{
  "n_layer": 11,
  "d_model": 384,
  "n_experts": 16,
  "experts_per_token": 2,
  "d_expert": 416,
  "d_shared_expert": 0,
  "activation": "tanh_gelu",
  "moe_layers": [0, 1, 2, 3, 4, 5, 6, 7, 8, 9, 10],
  "router_score": "softmax",
  "normalize_top_k": true,
  "routed_scale": 1.0,
  "balance_loss": 0.00182,
  "balance_bias": true,
  "router_z_loss": 0.001,
  "init_std_router": 0.0152,
  "lr_router": 0.00032,
  "n_head": 4,
  "n_kv_head": 4,
  "head_dim": 128,
  "vocab_size": 32000,
  "norm": "layernorm",
  "norm_place": "pre",
  "norm_eps": 1e-05,
  "positions": "learned",
  "qk_norm": true,
  "attn_scale": 0.0884,
  "tie_embeddings": true,
  "parallel_block": false,
  "extras": ["capped logits"],
  "init": "normal",
  "init_std_qkv": 0.0157,
  "init_std_o": 0.00336,
  "init_std_up": 0.0157,
  "init_std_down": 0.00336,
  "optimizer": "soap_variant",
  "lr": 0.00305,
  "beta1": 0.95,
  "beta2": 0.95,
  "weight_decay": 0.042,
  "lr_head": 0.00677,
  "grad_clip": 2.0,
  "warmup_steps": 54,
  "schedule": "wsd",
  "decay_fraction": 0.789,
  "decay_shape": "linear",
  "final_lr_fraction": 0.0,
  "batch_tokens": 65536,
  "seq_len": 256,
  "doc_mask": true,
  "train_tokens": 431200000,
  "steps": 6580,
  "dataset": "wikipedia_en"
}
Below are experts of layer 4 (counted from 0) of a mixture-of-experts language model. Rows are named router (the router's row for the expert), up (a neuron's input weights, with its number), down (a neuron's output weights, with its number) and show model dimensions 256-383. Each number is 200 + 20 x the weight over its row's rms, rounded and kept within 0 to 999.
Before each expert's rows: "raises" lists some tokens whose logits its average output raises strongly, later layers aside. This comes from a sample of Wikipedia text that the model never trained on.

# expert 11
raises: " |", " \"", " —", "...", ".", "\""
router,197,190,197,180,188,223,198,204,178,220,220,188,200,201,204,196,231,205,191,168,209,213,171,177,194,201,187,196,222,234,210,193,216,208,190,156,198,208,219,214,239,210,211,211,227,178,188,218,188,232,183,203,187,193,196,212,193,185,208,176,177,217,248,212,197,185,209,184,208,202,218,146,210,201,211,185,209,169,226,178,179,206,180,231,214,202,164,138,171,209,234,209,222,231,215,226,177,221,191,254,240,229,180,203,210,219,189,168,174,183,205,203,208,165,197,206,203,194,199,216,192,187,203,200,173,202,192,191
up0,160,196,204,189,208,187,193,195,210,202,170,200,192,238,178,206,215,233,221,203,225,185,191,200,197,204,202,168,184,196,193,202,136,211,184,187,236,228,210,201,216,207,170,169,166,146,211,230,202,205,218,202,196,202,174,223,252,218,212,199,213,219,230,243,211,225,169,220,185,231,171,207,195,194,175,195,180,187,185,234,231,220,219,191,219,185,192,195,187,228,248,216,204,196,219,192,220,183,216,179,205,187,202,209,205,197,181,185,206,207,219,221,223,210,238,228,173,202,207,188,233,205,233,230,174,220,163,204
down0,268,215,220,173,185,221,186,181,227,170,187,208,204,215,213,231,208,179,200,215,202,174,238,206,184,194,172,222,196,193,201,220,205,220,221,238,206,168,178,220,232,202,260,195,216,182,197,210,198,221,215,179,231,205,208,191,173,176,213,197,205,201,192,189,234,235,198,172,190,204,184,196,206,219,185,197,195,188,192,178,215,210,216,201,225,223,194,188,200,197,176,194,211,191,168,192,213,202,192,201,162,228,217,204,197,190,172,219,177,222,192,238,231,195,201,218,198,211,188,197,197,221,185,206,204,176,226,206
up1,233,192,233,166,222,159,188,194,203,172,197,212,216,194,219,177,190,199,176,193,205,196,190,207,172,169,207,205,184,247,222,187,159,200,204,226,174,213,217,184,199,210,214,230,174,246,250,200,226,217,219,225,191,197,178,172,208,155,210,221,170,207,203,225,193,163,188,243,211,210,214,203,186,233,170,190,194,196,212,213,193,225,167,198,196,208,214,211,201,213,202,183,179,202,201,220,171,231,209,184,157,205,176,154,178,235,191,197,198,239,205,226,205,197,198,215,198,225,197,159,187,236,220,210,201,227,208,191
down1,207,185,180,238,225,209,206,199,194,212,174,191,173,233,187,205,202,186,205,179,191,200,202,174,211,179,195,211,187,195,175,215,213,224,221,210,170,210,211,190,198,189,200,214,210,226,201,183,208,198,193,191,187,214,199,186,207,230,206,210,175,202,173,221,207,245,232,190,210,176,229,209,203,236,216,214,222,262,211,194,201,173,208,229,218,191,194,192,219,200,171,212,207,191,150,238,215,191,199,200,220,180,178,244,227,210,203,197,194,206,179,204,164,212,213,232,181,215,205,214,187,208,210,200,157,212,190,196
up2,168,151,194,233,198,210,222,193,165,197,204,184,227,202,204,207,194,204,220,232,201,181,207,193,225,188,198,210,230,215,196,225,195,184,197,206,202,213,157,181,188,178,228,186,185,182,171,221,165,195,194,195,202,192,219,206,191,199,196,208,225,200,203,201,186,203,231,191,185,202,211,176,209,199,199,192,207,185,196,180,183,200,185,176,212,225,190,186,202,200,189,207,226,159,203,194,213,226,217,175,193,190,220,220,196,159,190,229,208,180,199,187,207,240,180,212,225,199,176,167,240,190,178,201,173,197,184,190
down2,204,203,192,175,212,200,210,204,225,218,163,205,214,209,170,203,189,195,207,193,181,195,158,262,227,201,205,185,182,195,188,170,201,212,192,185,231,199,185,212,191,167,198,184,183,203,169,208,216,169,225,170,171,205,243,205,204,172,196,200,226,210,240,216,208,189,222,165,201,159,195,244,213,180,252,234,179,185,194,223,230,205,231,183,192,237,207,184,201,175,176,226,188,182,209,201,165,171,198,193,248,196,199,214,201,182,236,165,217,200,216,168,228,198,206,192,214,222,169,247,164,200,206,225,186,174,232,184
up3,185,237,190,170,240,199,158,181,197,182,209,185,179,184,189,213,183,225,188,198,244,200,183,190,209,135,264,157,204,217,201,191,222,215,224,217,201,204,196,172,204,192,208,223,215,196,186,253,201,180,175,179,206,179,165,191,197,187,197,194,180,174,198,227,172,205,199,195,186,181,165,202,235,215,201,193,187,242,187,208,194,187,180,218,200,231,188,172,191,215,212,207,220,230,185,200,194,225,178,214,167,213,196,228,191,191,207,159,191,217,208,209,205,182,214,214,146,209,226,199,201,224,237,226,204,188,203,218
down3,187,188,188,199,214,203,210,148,213,236,240,226,234,200,191,199,180,200,188,187,195,174,213,228,185,191,180,179,205,231,214,196,191,202,185,190,160,221,178,189,203,211,209,158,198,203,178,199,234,205,207,216,232,185,198,211,195,204,179,231,214,199,169,189,192,204,179,205,242,212,194,200,204,229,202,199,205,167,194,225,182,190,211,209,171,206,200,211,177,209,186,222,236,178,167,207,208,191,198,197,191,220,229,224,200,236,232,172,198,200,185,187,198,197,205,157,150,225,227,149,217,192,209,185,207,210,200,204
up4,160,223,190,184,206,186,181,201,220,205,231,202,166,198,177,225,228,193,167,190,238,213,172,173,209,218,188,193,227,209,179,210,197,166,189,190,174,234,171,188,212,200,215,180,213,191,180,228,177,161,193,212,197,189,185,236,219,228,199,198,181,226,201,202,217,175,191,208,198,171,210,213,232,199,171,204,195,207,216,196,183,200,184,196,223,227,177,208,218,171,208,190,193,175,228,198,185,199,177,194,181,217,188,212,209,205,178,179,218,161,179,155,157,178,178,200,163,215,193,196,184,186,193,243,171,178,225,221
down4,243,149,184,191,202,179,218,190,212,208,188,203,208,211,183,233,196,204,201,179,214,184,174,145,211,212,205,191,167,206,224,216,202,197,210,192,215,194,212,218,219,217,226,207,192,169,183,176,186,254,231,176,186,229,213,177,161,201,171,198,205,218,203,183,175,210,204,206,219,247,180,172,223,180,220,166,185,187,231,180,204,185,182,211,222,195,195,216,200,195,193,209,197,200,165,200,243,186,203,175,177,219,221,242,203,195,205,207,193,207,220,194,169,167,228,187,196,206,159,198,219,178,208,196,155,206,213,213
up5,221,192,187,209,215,201,181,207,185,213,215,179,248,174,210,188,185,204,195,216,212,205,173,163,218,228,179,164,215,220,204,188,205,206,173,221,212,174,184,184,202,165,210,202,245,229,182,197,189,192,157,208,210,190,216,210,217,223,198,177,151,202,236,194,204,221,198,216,209,217,202,195,200,214,229,185,227,181,209,184,222,187,190,220,201,192,199,188,195,197,180,213,231,195,204,183,192,249,192,185,202,192,171,229,203,166,201,168,197,189,188,184,195,177,214,237,185,187,244,192,172,194,189,208,160,217,206,166
down5,200,191,189,205,240,197,170,218,233,177,216,209,185,222,213,202,172,223,196,201,199,198,208,187,176,203,196,192,219,172,203,222,208,186,179,172,239,229,243,172,216,187,188,207,205,220,186,209,177,193,186,190,193,184,204,213,242,219,207,191,225,223,222,199,221,202,226,207,226,182,197,188,178,177,214,229,184,168,169,223,217,196,171,199,189,209,218,233,162,203,218,247,201,206,185,175,209,242,199,156,213,201,171,170,235,194,201,201,217,209,199,172,207,187,200,186,270,197,203,181,231,200,194,192,216,181,186,206
up6,192,187,205,197,222,191,201,163,206,206,179,195,173,184,158,216,213,205,222,217,212,200,179,201,214,242,203,198,193,223,201,212,223,174,219,203,225,177,183,213,232,226,160,238,201,157,235,207,203,226,191,237,189,172,177,196,181,207,208,218,173,221,192,201,177,160,217,192,156,227,177,191,206,209,219,218,186,212,170,147,178,174,207,207,196,208,187,226,178,219,179,200,241,207,211,226,202,203,244,184,214,188,195,196,196,200,218,237,174,185,193,185,172,202,204,218,199,214,202,215,194,208,204,195,156,197,214,200
down6,242,199,215,205,189,220,222,220,213,201,183,203,206,209,186,198,201,208,173,198,203,210,229,237,195,218,199,193,214,179,213,189,213,210,209,245,211,189,189,197,183,191,200,186,225,222,161,186,166,200,244,233,170,168,250,220,209,212,196,217,187,175,225,193,211,193,187,170,227,175,189,234,175,142,178,215,175,202,226,230,196,197,182,220,183,195,188,196,223,195,169,189,171,198,178,196,175,178,215,199,199,204,170,201,234,186,190,176,207,209,170,178,168,192,214,159,207,180,213,187,212,227,204,230,181,196,211,205
up7,194,165,181,205,220,241,193,185,205,193,214,189,237,176,180,198,188,206,165,240,183,188,174,242,189,217,229,240,196,211,190,174,202,184,176,193,193,198,184,247,207,167,190,226,229,207,217,207,190,173,208,192,178,196,217,199,202,194,166,188,194,206,179,199,186,254,223,205,197,237,220,201,216,205,208,153,177,170,212,160,242,196,185,209,215,190,211,214,165,181,221,177,238,196,179,223,218,213,197,194,199,166,196,176,200,213,222,186,205,164,192,191,227,180,220,184,181,174,189,192,187,203,194,204,221,222,232,212
down7,211,185,223,204,196,198,188,229,203,209,174,203,214,206,210,180,217,178,198,176,228,220,180,164,173,182,197,180,194,237,224,179,194,210,208,195,215,181,172,162,204,222,207,210,186,167,187,176,195,183,202,201,190,199,199,187,211,181,203,189,185,212,221,149,223,173,186,180,217,168,213,162,198,226,201,194,149,215,208,193,206,218,199,229,252,185,231,178,204,213,201,195,216,185,215,196,187,206,206,174,170,209,220,209,178,201,242,172,239,209,190,176,193,189,188,218,182,214,217,217,166,201,225,219,214,174,191,217
up8,194,179,206,194,203,191,204,173,199,214,240,240,188,211,204,204,183,219,209,181,224,190,191,172,206,230,208,212,221,185,180,199,214,202,184,176,205,189,217,177,229,208,169,228,222,213,175,206,193,195,203,215,178,202,242,178,174,202,216,195,219,204,214,213,238,203,225,207,189,160,193,203,204,223,191,219,202,193,204,213,190,244,196,198,227,200,171,250,192,213,184,191,196,213,162,188,192,223,196,183,205,196,167,203,178,213,178,202,231,245,222,214,181,193,197,181,207,174,195,201,184,176,193,202,214,207,183,177
down8,183,208,215,209,209,184,201,195,152,190,224,217,177,188,218,209,185,190,195,204,182,198,227,205,152,207,181,200,191,208,220,203,156,205,172,207,134,228,224,205,188,204,227,197,196,179,174,179,166,176,198,176,205,151,197,223,192,215,185,211,201,252,205,206,201,175,224,188,208,232,199,194,203,175,219,158,207,219,246,221,193,202,189,183,202,178,219,175,204,210,199,162,195,181,191,185,220,207,206,189,203,203,214,196,201,220,224,235,174,198,152,180,206,207,172,226,200,207,227,189,223,190,200,210,177,204,230,192
up9,197,200,213,172,211,194,203,182,191,200,196,167,219,189,190,196,203,229,182,202,216,194,206,195,235,205,202,207,227,183,265,238,241,207,207,223,214,232,204,212,161,182,202,148,173,211,217,204,186,197,215,166,205,185,171,201,219,203,230,203,175,185,206,176,191,158,152,195,201,243,174,221,160,222,200,203,211,197,219,213,224,192,214,160,213,208,172,167,179,203,217,202,166,191,203,215,192,253,202,188,179,172,231,191,224,209,201,204,215,189,189,187,222,161,213,179,208,220,171,181,201,171,224,202,168,188,188,199
down9,238,223,194,150,204,178,193,159,212,195,165,200,216,192,214,189,166,227,176,218,221,194,220,202,193,208,191,210,172,211,256,212,214,190,194,202,186,245,182,235,180,174,183,184,213,223,161,213,185,186,204,172,220,207,207,183,199,215,181,217,210,193,180,195,226,208,224,214,181,211,186,206,192,229,224,234,167,182,226,150,204,187,217,190,197,202,203,258,206,204,195,213,195,194,166,237,246,181,196,158,210,177,235,201,228,199,182,254,202,212,194,199,170,234,211,180,213,200,214,189,233,226,183,199,185,163,205,212
up10,192,204,204,182,216,191,177,209,231,205,190,193,181,175,213,224,215,228,208,198,199,196,199,183,173,223,220,176,176,203,194,174,183,193,189,206,210,184,176,222,253,256,183,242,194,207,230,214,195,159,224,202,209,202,168,191,244,242,177,249,192,172,173,177,202,178,182,225,181,172,226,210,199,196,191,156,223,201,238,223,194,177,208,235,216,169,250,168,191,172,249,207,226,213,193,198,178,193,148,205,228,209,223,190,216,211,209,172,201,221,214,197,207,202,190,233,189,132,193,181,189,180,191,210,171,209,215,208
down10,186,214,200,173,209,236,216,218,212,178,231,212,205,167,221,215,199,187,216,172,204,220,201,184,215,229,188,211,187,175,188,176,232,182,171,193,202,176,216,174,179,208,178,176,183,233,167,224,185,208,200,174,189,215,185,190,180,216,202,213,209,224,199,203,206,218,196,243,231,195,220,203,185,221,195,210,205,221,173,213,235,168,211,190,182,188,201,253,158,201,190,202,200,201,186,198,172,196,240,192,194,200,191,213,173,189,165,194,195,180,194,203,162,207,178,154,231,206,204,219,199,218,202,230,211,172,175,222
up11,208,207,232,211,211,180,202,205,203,186,213,196,190,195,184,165,205,204,195,209,183,233,232,185,241,197,217,214,175,191,207,176,203,199,224,238,208,159,179,180,223,257,175,179,185,205,202,241,187,192,186,194,198,184,225,200,233,225,186,192,210,195,231,253,225,241,196,205,175,233,187,185,213,188,187,227,218,170,181,208,187,220,185,200,203,173,178,201,201,211,228,202,192,186,207,172,185,176,192,222,225,227,169,209,202,185,194,186,202,199,204,223,173,201,179,202,187,210,209,209,223,210,194,189,189,211,224,178
down11,200,164,220,198,212,210,193,198,190,181,188,175,189,240,220,188,197,169,239,193,226,181,223,206,218,185,194,185,235,209,224,190,197,202,166,206,173,176,200,173,238,171,231,201,224,162,175,178,204,214,224,220,182,183,223,230,207,200,220,196,200,189,233,193,183,222,212,182,199,191,210,200,179,208,215,228,210,189,230,188,217,189,191,239,166,220,173,205,218,220,193,235,155,221,229,191,218,185,221,169,193,169,199,204,198,213,234,223,186,199,195,221,174,198,203,209,165,227,184,194,162,190,225,194,211,203,194,174
up12,206,233,211,188,172,217,234,200,214,202,190,206,208,206,218,208,227,211,210,206,226,207,207,216,193,200,206,180,212,221,203,197,213,189,185,219,193,200,172,235,231,198,171,180,213,208,203,224,175,216,201,242,216,217,182,199,193,185,214,198,165,182,203,211,197,185,194,188,196,211,147,196,215,181,174,286,188,177,179,244,158,176,206,213,220,204,186,168,209,170,224,231,205,206,223,201,195,209,228,224,200,208,167,182,159,193,180,167,206,179,216,191,212,171,203,205,187,214,194,198,206,213,231,230,200,180,220,176
down12,216,172,202,228,199,192,193,216,181,220,190,186,215,203,209,248,216,198,193,201,192,216,172,191,191,224,222,185,204,189,176,204,196,228,184,181,192,227,187,214,183,180,172,194,198,238,207,183,170,200,204,205,195,207,192,208,240,206,193,223,173,186,220,219,194,178,199,210,181,187,204,190,239,203,218,212,215,204,160,187,224,202,195,194,250,195,197,245,198,219,222,172,194,212,175,197,179,200,185,171,172,192,199,163,204,217,225,205,206,199,212,213,196,209,202,173,181,220,209,214,211,187,221,204,195,193,237,155
up13,203,184,227,186,181,205,215,221,186,192,198,213,219,156,149,178,212,177,224,197,188,219,168,207,226,192,195,184,202,204,217,175,194,195,214,194,184,171,216,205,236,186,185,176,203,211,173,208,218,215,220,238,183,217,196,215,218,227,193,215,192,169,218,167,182,194,240,181,203,192,202,226,175,196,201,189,192,210,213,177,195,188,188,235,209,212,202,184,207,190,188,219,168,230,222,224,208,214,218,199,216,209,230,189,188,224,228,166,194,229,210,231,187,194,204,184,235,177,228,188,217,221,178,207,157,196,195,209
down13,169,172,207,208,198,238,203,214,199,205,218,211,192,223,194,183,206,176,160,183,215,218,207,219,197,209,191,200,209,150,189,179,217,184,216,195,186,190,185,218,219,189,183,218,199,189,215,215,201,242,182,176,236,191,167,167,213,220,188,207,200,193,170,228,199,196,174,206,198,211,156,208,215,195,174,179,197,214,197,207,196,236,236,180,183,218,188,226,210,208,188,195,250,218,219,184,192,238,211,200,186,224,164,197,184,218,222,218,154,180,206,189,214,189,208,212,209,227,180,183,140,190,201,206,179,198,205,173
up14,174,173,230,217,209,191,185,209,211,235,213,159,199,195,177,188,184,224,164,186,206,215,191,232,218,225,219,224,190,207,242,207,182,217,187,212,199,204,221,216,203,185,185,223,228,232,178,181,208,186,197,226,217,184,212,227,209,194,194,208,196,160,196,222,209,180,176,210,175,197,199,207,207,189,233,176,238,219,202,184,163,163,185,204,233,175,183,190,190,192,185,224,224,184,205,202,224,187,176,200,229,180,173,174,173,203,164,205,226,225,214,216,192,217,175,192,197,169,189,205,223,221,198,203,194,239,217,214
down14,217,186,215,206,173,202,226,191,187,178,170,208,211,217,189,198,206,185,190,173,167,218,201,212,204,227,160,227,195,171,178,220,179,184,195,187,219,203,236,205,221,191,185,164,218,190,174,186,203,210,188,184,174,229,203,215,203,163,209,191,169,201,204,215,245,215,207,200,196,180,201,181,206,176,212,195,186,204,199,214,183,207,180,198,215,197,203,178,226,202,207,206,186,189,218,206,182,207,220,190,221,205,172,175,222,185,168,207,215,215,192,202,190,181,240,179,194,212,213,213,128,179,205,207,216,198,187,227
up15,218,192,185,217,182,219,181,183,188,228,223,201,213,193,226,211,193,185,191,175,183,175,198,193,191,162,207,178,233,237,236,190,193,193,189,212,208,243,211,212,199,250,219,198,158,191,192,251,191,228,169,192,198,210,187,186,206,211,186,186,175,183,224,205,203,223,211,193,210,230,212,207,205,220,230,174,204,210,208,178,215,164,187,184,196,177,190,201,160,201,193,235,222,226,195,218,196,238,187,201,246,231,185,193,206,185,186,206,193,248,187,206,207,211,190,210,190,186,179,193,215,165,246,176,179,179,204,209
down15,193,248,164,186,205,206,199,224,217,202,184,199,179,188,210,188,210,195,191,243,234,180,218,194,238,185,198,168,207,218,193,188,185,221,224,161,175,188,233,209,209,195,190,183,164,197,182,221,220,196,234,198,209,210,237,169,236,181,173,226,206,201,198,210,210,212,180,175,178,231,216,177,194,236,187,178,218,218,199,241,233,208,176,196,206,193,232,195,205,175,182,233,202,180,217,214,204,203,191,209,200,206,180,183,205,213,182,189,213,165,213,170,203,200,206,219,182,234,206,184,192,193,192,222,229,219,213,207
up16,162,192,196,268,187,230,181,197,194,212,208,187,158,188,222,196,226,195,177,190,222,180,197,210,202,212,209,206,224,197,207,181,199,202,192,179,230,179,152,198,169,175,202,215,194,168,197,201,198,204,172,243,201,248,215,207,215,206,156,190,186,202,169,194,217,220,206,213,222,177,226,190,224,205,186,215,192,238,164,192,205,186,211,214,243,152,235,212,214,180,207,210,203,232,223,208,230,198,214,157,204,186,198,183,204,231,175,212,172,193,192,189,204,200,172,168,200,211,205,218,206,211,184,226,187,218,207,183
down16,163,165,191,209,166,199,194,179,169,198,179,201,199,196,181,194,219,203,220,196,161,187,211,219,172,209,184,229,163,203,182,225,170,208,183,194,193,187,182,216,207,244,202,225,172,159,204,187,156,203,183,231,170,234,189,170,219,207,216,211,196,178,226,158,200,190,203,209,201,216,223,197,233,194,210,196,202,203,175,203,211,183,206,180,203,198,214,215,182,183,191,183,193,203,206,227,203,199,174,259,166,209,222,193,193,213,208,185,202,183,166,190,219,203,216,199,197,230,188,205,235,235,198,184,188,188,203,205
up17,210,174,171,177,176,254,194,168,185,182,212,158,169,165,176,184,189,189,188,198,189,174,204,184,202,233,199,241,195,214,178,203,184,188,192,185,191,201,176,215,236,178,197,202,216,209,193,200,197,180,200,250,177,214,212,216,218,217,198,209,202,193,184,195,171,202,196,200,178,222,236,203,180,210,219,183,205,171,227,202,199,207,196,181,204,192,198,200,178,182,208,241,224,194,184,207,204,212,208,204,246,256,188,214,207,191,227,201,156,235,211,190,194,221,227,195,199,189,198,212,190,200,231,173,178,205,204,205
down17,193,210,174,208,208,181,204,150,195,170,179,197,180,220,212,200,218,176,198,177,196,190,180,221,207,211,211,216,218,214,210,195,217,207,204,202,199,201,203,207,188,180,259,162,166,242,180,191,210,182,212,178,197,227,202,164,220,193,202,203,246,211,184,190,201,245,240,194,195,205,202,209,200,179,189,209,185,213,193,222,194,227,218,194,170,227,220,178,215,185,199,241,213,182,220,162,182,214,194,210,197,207,179,204,208,219,190,233,185,157,195,195,202,232,202,204,224,203,225,197,209,259,171,185,198,175,208,164
up18,195,185,197,215,198,200,218,199,233,171,231,200,182,195,182,202,201,223,166,190,169,193,178,165,207,235,261,182,165,207,195,195,174,162,201,173,195,213,166,180,176,185,197,226,251,229,163,183,184,206,205,175,169,223,215,170,174,204,182,223,185,174,184,189,187,192,231,190,221,157,220,185,226,170,198,214,190,217,209,221,206,178,205,218,200,211,203,165,193,190,190,207,214,226,214,183,220,206,185,154,227,202,185,207,219,165,187,203,219,185,191,175,195,158,193,193,188,227,189,188,199,211,220,216,184,223,212,189
down18,205,218,196,217,199,219,177,189,198,191,220,231,155,229,228,165,194,182,165,176,200,219,167,215,201,158,205,211,199,186,224,252,207,221,198,164,200,192,180,200,178,211,180,177,193,186,197,195,199,230,218,204,182,212,197,187,175,172,225,219,191,211,205,199,222,197,206,191,200,189,212,236,187,208,196,200,229,189,180,214,183,180,196,183,208,175,208,216,185,178,225,173,183,215,182,220,225,161,212,220,175,194,248,205,203,244,178,168,216,196,203,184,216,246,206,218,207,201,220,186,214,213,218,189,189,193,207,178
up19,210,185,175,179,215,197,205,217,182,213,173,209,209,205,202,170,201,216,197,192,174,211,220,233,169,188,195,212,191,208,169,188,190,178,176,179,176,195,183,220,159,216,209,183,177,182,217,184,190,174,167,212,202,201,221,201,205,218,215,215,177,174,184,152,208,180,223,226,236,209,229,207,208,194,212,213,205,231,192,168,174,201,190,245,160,214,263,189,170,193,217,186,186,256,194,226,218,209,204,168,208,220,178,195,199,191,175,159,195,174,187,192,203,220,192,219,185,187,208,207,178,207,238,189,197,212,195,194
down19,171,221,216,195,213,114,220,238,212,175,216,175,200,226,220,189,219,223,200,212,164,214,225,183,226,188,199,222,192,201,172,204,199,187,203,202,213,205,180,228,175,217,182,172,193,163,207,175,221,216,198,226,188,194,203,202,216,203,193,217,244,212,218,178,179,185,184,216,202,185,180,173,186,186,188,205,195,227,225,204,159,193,181,191,196,204,164,197,228,194,180,208,204,163,221,225,216,177,187,181,213,190,221,199,210,178,207,194,199,202,180,201,191,194,171,184,179,181,205,217,215,188,190,183,213,183,228,217
up20,195,190,200,195,182,241,186,184,157,202,189,192,181,188,174,203,202,187,199,170,228,186,213,221,196,224,229,187,177,211,235,179,235,123,210,194,211,179,240,216,187,165,205,203,228,190,217,195,155,219,210,170,208,212,206,219,148,197,186,192,213,182,237,216,224,195,233,192,222,176,171,212,202,187,211,170,206,208,192,185,194,169,205,203,193,193,173,184,211,241,223,166,191,225,197,206,177,222,204,223,219,203,200,189,194,191,187,193,189,217,206,180,196,208,204,198,216,218,201,206,204,214,219,151,194,195,189,198
down20,228,220,194,199,222,177,189,196,206,194,216,203,212,206,246,208,201,227,213,212,221,207,174,204,209,187,215,213,209,231,203,203,204,217,208,226,196,235,207,189,180,198,232,219,223,218,218,219,201,194,229,209,198,195,221,234,183,158,193,205,175,220,210,171,197,195,215,211,223,212,197,190,195,194,195,231,210,174,206,157,185,184,198,211,245,189,175,166,206,207,198,196,179,212,180,188,194,184,218,189,199,210,224,201,205,225,215,208,195,185,218,184,224,192,177,195,203,233,204,187,208,188,147,225,198,219,184,197
up21,197,170,206,187,196,180,191,163,211,197,162,233,207,210,211,186,202,205,207,232,181,219,196,178,163,216,204,220,214,180,189,234,201,184,219,226,186,207,184,202,191,203,206,202,209,197,209,206,179,158,191,188,244,181,212,232,182,202,176,188,178,198,191,191,238,204,195,215,193,200,177,198,239,221,203,192,208,192,231,190,211,194,243,204,232,218,204,196,195,203,182,224,210,211,207,222,185,211,195,246,206,200,195,179,194,192,166,183,237,196,203,196,211,172,181,158,236,184,187,175,160,183,168,187,172,193,225,225
down21,160,186,193,193,193,247,178,190,192,210,230,202,197,169,216,195,203,223,182,190,173,191,179,186,186,220,192,211,226,202,215,219,210,182,191,179,195,223,212,241,156,164,225,215,233,201,179,200,206,180,218,169,189,220,166,186,190,189,233,222,195,222,181,213,226,232,250,201,181,186,204,196,194,223,171,194,203,201,188,196,218,231,160,205,194,191,216,196,196,182,201,155,259,204,178,213,171,221,221,218,179,223,184,232,197,194,181,181,202,211,159,233,188,197,220,195,243,209,205,208,165,228,180,231,241,190,204,193
up22,195,192,223,213,192,205,176,177,191,235,191,143,232,225,203,186,197,186,190,181,171,161,211,191,231,200,200,166,199,201,186,192,209,208,189,207,195,215,225,210,179,195,194,241,205,203,218,191,207,194,171,191,167,208,221,209,188,214,195,181,209,179,189,154,190,226,224,191,201,242,200,223,211,180,195,193,187,193,228,193,187,196,205,191,192,217,184,217,212,175,200,211,204,178,213,211,229,193,194,219,201,205,218,178,163,197,210,230,188,177,199,217,194,189,176,216,180,177,170,204,204,210,168,193,169,199,208,188
down22,202,206,212,170,170,230,206,231,211,190,196,221,238,200,209,143,221,212,203,206,186,191,171,200,168,187,189,189,232,209,228,210,202,210,211,205,178,198,216,228,201,189,208,221,175,223,213,214,217,215,177,232,166,218,214,213,183,178,150,204,182,214,232,209,228,174,189,223,187,195,179,219,171,223,142,173,193,205,187,166,216,210,174,207,209,205,180,181,220,172,155,203,234,196,225,210,173,189,175,202,199,190,192,164,188,230,215,240,226,230,212,177,201,254,181,239,244,220,175,218,199,189,199,209,195,170,216,203
up23,239,157,196,200,223,231,215,234,178,223,199,241,207,224,200,197,196,178,183,226,226,221,199,218,194,193,212,185,175,187,216,193,194,177,227,177,186,228,186,212,194,172,175,166,196,198,202,190,183,226,188,228,214,185,219,198,218,201,233,169,184,168,189,206,209,195,181,240,211,211,233,183,193,202,173,205,189,173,184,160,200,206,180,228,203,186,192,182,235,220,177,176,223,212,180,171,180,196,196,214,208,208,201,241,235,185,190,222,198,191,174,204,221,212,218,185,182,223,236,191,195,228,194,190,209,200,201,172
down23,175,186,203,211,151,209,179,187,201,212,219,223,206,200,180,230,212,193,213,238,202,208,198,212,215,201,159,220,206,225,173,234,181,224,197,244,188,204,196,209,199,174,216,186,200,215,196,217,184,231,193,180,215,236,143,211,186,178,153,184,260,196,205,171,176,228,229,179,179,193,191,215,205,215,192,175,161,223,241,184,166,203,203,220,210,194,211,184,189,204,221,188,194,200,184,190,186,172,238,207,209,191,192,175,189,219,228,182,208,183,178,192,217,218,214,185,201,206,224,204,223,205,215,197,219,208,202,177
up24,205,199,178,209,218,169,209,174,207,207,232,187,226,258,191,228,187,168,226,215,218,196,192,225,238,187,189,199,193,203,200,199,185,190,187,169,206,196,171,179,192,199,208,233,188,207,200,224,230,238,194,209,169,179,187,190,192,188,169,250,190,202,169,213,192,212,219,220,183,175,205,204,201,207,217,156,183,168,211,186,215,197,180,198,190,217,211,207,158,204,197,233,188,233,196,195,216,183,189,180,234,202,218,240,211,191,198,200,168,152,186,219,209,228,227,191,198,174,215,180,214,176,197,186,194,220,176,199
down24,196,215,202,209,211,226,153,185,200,223,217,184,186,184,226,196,201,199,191,192,206,200,221,193,192,213,176,192,218,224,198,183,199,193,180,212,184,192,230,176,219,221,170,203,233,194,218,227,169,189,189,196,217,134,206,173,245,155,182,190,201,160,233,246,202,216,220,235,175,181,189,201,218,201,191,189,220,197,184,212,179,195,226,218,207,209,201,195,205,186,201,214,161,197,227,187,194,205,228,164,163,187,239,236,217,178,201,230,200,216,183,176,203,181,214,206,204,214,196,191,166,207,208,219,242,161,190,174
up25,171,164,198,174,227,222,228,233,187,198,199,219,184,159,194,193,176,200,180,210,187,189,177,197,195,201,203,171,220,247,208,196,227,220,190,216,234,176,191,220,190,236,192,206,211,221,207,213,180,196,185,205,224,199,231,235,187,194,168,229,169,237,226,185,222,206,206,164,169,204,212,161,205,223,177,215,221,174,184,188,221,232,213,197,207,161,169,186,156,182,246,188,237,194,172,169,193,198,200,192,198,210,181,190,224,177,197,189,236,222,210,203,180,209,173,200,179,181,200,186,204,178,182,233,205,209,178,200
down25,175,184,209,189,198,221,186,206,199,190,211,215,203,200,191,213,176,199,192,200,193,182,219,245,207,210,180,205,221,198,193,178,205,182,235,179,252,160,189,165,209,174,182,197,196,176,221,196,211,194,186,224,193,200,182,174,176,187,234,175,171,265,207,206,183,201,221,219,217,210,199,247,195,183,177,202,209,218,180,194,180,228,221,205,221,197,235,216,161,203,187,205,230,245,231,203,225,190,180,208,188,187,222,200,227,227,189,217,165,211,237,210,209,197,188,190,205,196,181,253,221,222,222,187,221,184,210,193